From a checkpoint of a small mixture-of-experts model trained on Wikipedia: vocabulary 2911, 1110M tokens.
Below are experts of layer 2 (counted from 0) of a mixture-of-experts language model. Rows are named gate (a neuron's input weights, with its number), up (a neuron's input weights, with its number), down (a neuron's output weights, with its number) and show model dimensions 0-255. Each number is 500 + 25 x the weight over its row's rms, rounded and kept within 0 to 999. Numbers have three digits each.
Before each expert's rows: a language model's description of what the expert responds to; "raises" lists some tokens whose logits its average output raises strongly, later layers aside. This comes from a sample of Wikipedia text that the model never trained on.

# expert 19
Description: Word-final pieces completing common words, especially -le, -ry, -les, -ple, as in overrule, shuttle, double, roles, miracle.
raises: ".", ",", "-"
gate0:475480510497487552511445510497412524469490482502508515512531475492473536509478477473450524491474495507494512495478505480519448506508503514532502463503534521490484512450514511481444458492494466498480496490472525506459484515537522501530496545480458513500473495544465451495496500462484460492492449529443513489502487504492496471488498542537455495509485492496463520494458462473508504489509509520536517473490527512513528524505522500548481540529473489524479476549510462489496505511505510479482528505499509531505490537502485494468483513509476523449497493468470548474538496535485511504499447465470514482530542488503495491501498545486521497470481523518493520499502529467526492521479515520449537485470524489504463548504503461491483487527470499552485502539525513521499507465504525
up0:504510508459499480474477500515500509470487521523494502474516488517494496491523507467505496477490493491526501523502525505565498458513509501484486506468457488472520524490538520546532494485497541500531583491464494471486513576494456541477507514466489526462449476486510546551517503480502507486505524510525514498518513530459531480507513511488524491520545518516443522521507517523467511528502525547516479482504502528507480502440513501478484529537556487528468497475537513491520538503434479482504489513490488504484488474522484529463476474464499521479529474480505522509483510454507511495469507522520519491532500489480470524451480520500508479515495525524492495542481484559536521476531500497502485481512509464465518483480488470544501501488483529588503502465475519515511530487510517
down0:489503523515528510487494467487456485525470537530505477508479533501461496515512528522492482490494533488482504498519494553512504502457464502480499547421513517484472503514539560506533513518433497480536501497496524499493527505511531487494509468540502536487484500574496480501490486491463463475509509502541521527469463542524504525486470541469521549512475518515475497483509493478457504508512486475472542474508480433511475517519490469501517507518499494508504506453491477529537476504486512492504551486499505500536512495538489555546510462473509528482505494524431461487470484519509505485492503526475528510530536490493494496485482511469470519476513530527468467455455479454520565499504519491505486493502465517511503486522510501484479515530522530535500515553502488493503488513478514

# expert 50
Description: Opening parentheses before abbreviations, codes, units or explanations, such as (GCE), (ALG), (1,270 ft), plus brackets, quotes and === headings.
raises: "N", "E", "P", "U", "n", "M"
gate0:520511480506464541495533458494506480515484516493471532485453527489477497504498446478522506507508464532520496521491500505486507525512476484482511476502525493479490456502499471498512483477545509515502508465551484483539506481486488546519547462473486543497502462498549484459496498489504487443481532495484532520485515436499501493512559513520503494583483505458518540486476510542501501502490500492470522495509450521547451519494509486511489513488490519497488524534532507462504547521490484475505507524524512504492510542504512513529535495504485476483453471514485494511481463464459491527498466485464506579521464488503491518506464518502447483546506486495502510506513550492520493461475455486508471465490510527472473517548472511507515512479522509519498501524477461485483494489539451
up0:479499477507481471483488513492484466506484521534510506544473474533510477497518525528480511472529499520501515478457437507489495490516471479489492470507521534499441520531522499492469462502529482467475527486511486520469502504504465484472496534455534501496458453483509529518470510506520520495471490513480519499525497528504501477455474496511516469504550495519532572528517467487531506539507495519500487542507454491481497510499466472549496468481456496543539548524494495518470519512487486448501518491478470495490487476463546521530451481499506516429508530498518477537482535472508486559526537524484493494498510434497479518498482502468518499475506472519525489481462495487472473532511510470523514512487474506448490512458471503464453489481521519512470504485504510510476469478537503
down0:492513520517485503505481499513489499455549501477462501505525465543563519499562491517536493514503512480513485518506484518494564505478506519540493514517489475505525516495521477542511511490508513479504462522479505489493487456495537483492498506511516544477482517514484466491496550485513486450505490503487505502483507476506502535541530504481530498564489515433465486511556487476527480529467492467497505485513507532569500497493491501438519484491512462490462509504466513498512472505513468504518512488523497513510531474516514469484484483495466509553485478496499500485481477475480485491491491511468521513482528533477507536531559489529472536460505503488439459525486501484465473491500500508458531481548526479476507496477515556527448536549476489482499501493493503501473559556513476

# expert 34
Description: Hyphen bullets at the start of a line in lists, and table pipes, often right after a section heading or the previous item.
raises: " N", " ", " P", " D"
gate2:501481494517502502482513492510475568520503518535477446555514511542486543493492462501513519510499476483497477470508477492535488545458521482488504522495522489503499494530537470487462530505533491540485490534500522562492521521510483540515478516507482548505491537477509491514502504522503502513494555507523522534520531471490497527497487491482489517516507522563466474486529489544471516511509545499502440539483505532495514500495459499461467522522499471532492462488509515459499560493501540503516497530505488503471529495518497500481498518510538518497519523517516495490534539491495489459505475495500497492528446501505501495494496495490449481499501486487492517504471485542510500521538559442444516523490510497503504512506484484546490446505505507508512479559558488515508511576442489
up2:485531487474480495450548436524450469509511476521499508521535460472504423527465535499509487466521483504532468520510534467461516509478480493484503478511498550526476513462477473505476487504527544483506514488506547453509496461491486478493487511544449532475455504510495533504521513520483481488508441485513485506480476448493535494511498528502516485485518484532518496534492482460500477511500483502509506490448492467505512499522486488530526517498470493514522484536544509534484474467517506494470516486510504520484511476513497486506503473506514465463492543492531492500496504506493527552475494566469468489496496505523531510480507479489527501487480551448506516494553509545504495504516486498529533510542511478500508511498493455512527510547517423508542513516488492542521474515487488
down2:490498506547454514504504484478524477513492497480523534508503516474519459493492504498522517516545490475551547495488507543511498484523515547524514527483508530500516475524489460502506496481530497485561503451496502479498492543474481510501526487498549488517479459512539472496453470523493500462485502471556506528512478518539527520515483534467544476480506531443540504474454525506479495518522488468496514503522495483515535526468557509543476464461512527520505485522478489520490534490490540515507452500490552527465502497521498493511524525500422513507489484470472513517527498457487545517487506508506512499490512505519526522514510525531493512525461524511520494524515542463494501456494440493544494518510502502525553496491452546449480522478496478490468507494518514527488487490501522

# expert 1
Description: Pipe separators between cells in wiki tables of sports results, asteroid lists and rosters, often after a number or a bracket.
raises: " ", " R", " T", " -"
gate3:472447538493510487523506500525514470485485519498488515533467513520489461472486472532508476472509491494509518494468529498471485486490509524464500510491500488516495526548488524530506482477516502523494507487531522482470536564479480488442461509569517458477521439494537494508519531466490463485472525502436517499446508454471558490506484504482481515483503508511498516505534501493478481529521511510496496484517541529542524521470495533485479519521518509485487506548525488508488487464515497528475478474518491536485472511545542481507493493493489527506509491510534511520487482521520499498493505487507509469492505473493515498533495525500511521548515528503426487452509529495508518540432505496480514501526522506483503558540470521495450476493544498503500501546462478448524515497528441
up3:511446484507536515517464511515476525524508540516482475516512462487483515468529470511500480526520506515519489475485497492500472476528497489482486506497535478556485487508533459512484487483531476515501491514534474538474522490451484515496493534479484438487536481495498524513518548519499499518491526491442489498514499503475529465502478494481499541503456497499498515479479509491531489509522499567450545510559501490493551475476470502507456510489489446493514519503510483511499477484556470462486470532525494492508537531475534498529483532473499509430514471548504523520494438516511437514510495454531507551493498512493540490517485517516482525523504487517471474481493479500482478541507539503503515498493551497464516476510460469514505508483496503447494490506497475532550534493484478
down3:453491467485508511498521510521530468479460507455535515506497493493484517529437503478581495494521487486528509483503501523487512476514493513512501481471526511467501515471467555484505493524500534548534500492481477528466499451497508506494479529494478487517470479518477494495540463493445499495508495489505499450496463510481532441480488497470496529500483492490509490532544488496485527522482497453464512491531539492533469510531536464461512443495505473499457457534445470494515534450452507486488538476492501519533509507525480495489488502523499486524526483504500520498499501482461513465460481490523528502489537511493505487502458482542524478523489501517480508463503508507506505501517444446490530530536462499527514494485505474483541454456526528502508492488492519455491510471551533

# expert 53
Description: The prepositions of and for after nouns, as in Treaty of, mayor of, As of, special forces, plus among, about.
raises: " the", " ", " a"
gate1:524487513512535506506493511511479477483489500500530536525504490467501508498538487519531553478519497455480532500510530491529458535491463514523486476487488487455507530505511471561490501482527500517490510491482536499508492504524538445495484492505517474472538485550537539535522491498509474494527507495467514510532516516509543455445463454512488537515481501515481462512509499506462506484463519458562489441527511508524499538481554481541503483527507505501473496510482455502495511517515509505488512468506497465518525521522464526506542499464490463485521481506497517513517477487497507453520477450478480486530475559501489513500523490490479521510506514506522492459520514504472498491496479521499528552546519506465448448524461528520507431496513484535497517492466469484540481518538499
up1:480468528493453556481505507476486519485511477481497518443485544452535510524488500500502486518500454514510490485495436509506479518551494505551527510465527553500495547505485540543491549459481479462522523503505515482498542488523501516533488487498521511486537545507521534516552519540516528545469517506486483476481492537507507500543512494482483544462467529489495519497493497499506509501476460528483486475495502492494554530482490521514508486477541492495513480486482526436495483510528488468550459544479521472492512477498518492543486483491506475498517516457480463508517505489561519494504490484465529497466516500572500530517504482477472501504455525519483518522471485487488520489490490445515494507502479498478514477504540508476553471496514522451502480480491476487498481505481526
down1:488537577456512499493522493519479518433509507480549513508471493520527480506490494519512512504440465504518461460507509473531496518516493478531525527461472516522514548541481517532456484515492471524499513493496481460451487495561522523466517552528481515488511540510511498493487499472483454487487504519520530501516498428489488494514545503486536470474456498515532488531491557489509501508459518491506477505456514477510508494492501504522501513495531491554543511506512530465529486493445509513498472479462536478467484512489488500495491513521506484478511522466473547528468513503521524468497518503478473508459506519505471485502546518465507541482493497473474517528496496489500538507480463448508543521510508468519509492485502530500526489457492559487478502492509519469512514479515468

# expert 18
Description: Opening quotation marks, parentheses and == heading markers starting titles, sections or quoted names, often after line breaks, such as "Host Chat", ==History.
raises: "S", "F", "D", "R", "B", "P"
gate1:518484508487474517543472491455480461495481518507494508474504529496506495474510449486505506517535546515496498460479449533544478523483491475544499556478485525493489542439509493530514521503521483482470501511538500480516514523505527481483499501493506499500503507501510511553509549493547507452478497538496545447541471507554527505520489523506518479553457509525500500518493552537471517541515490517520494526523496527520479520512515516503528491484504536472503485506509526478496506482500480516505457502443513488477522499486504449505525473480502502483524532491549509551523509498477529508543550493434474519470528530507474542539482527482472519482538506482514489480441545507519483501505510508446485503516518457516516487445511513482508493489519510480481472543482504485506501479498484
up1:525498516531472499514483525496478476506496478466523527523490467470516503486504515497489536485533432504510559526461481496498479459516495443499480523478517487465491492559503531501510480482478509494507492474504513514541481447479551507502450549489546502510532467491543487475530471487520552524506494486483545530527531488505496506548498482500512492532522511466470520474484514469506498504553472502514492445470522479512497508513493539534510493510521500523525500492460508482485544528514462520533481522508528535538512535489504473526508484550492522496491443462489487509525541478536467501510475454497475488533520544485545483519463481488554536494464518561540518495491495524470520485491480487516487475506483502479494509475536491464505486508453494498515499519494502508486529522515488
down1:505506473459518490486526455473478526487523543494473525497535466494507495542467496496527486470477488490468535516452501485481484514493455513511545508524499484513500510470514474493545501466490477514425466535541502489465538527507499470478481442517563480463498483478504502489550519468495495557470552504506484498508526469478521502533511464503503520516518529485511522465500508563501463534511466494470522484509453497458537471501465500473500504511528471466474536464487506503497499516507495495506523503463481501510491514475494499514469484497509481436524540504492515428523488541491493501500485523505496480489480490508495576500506515510518543500523531470485515499532526486485458462518493493479518500489527533483477499473488506507543499549526493479492477465512522507497529466512510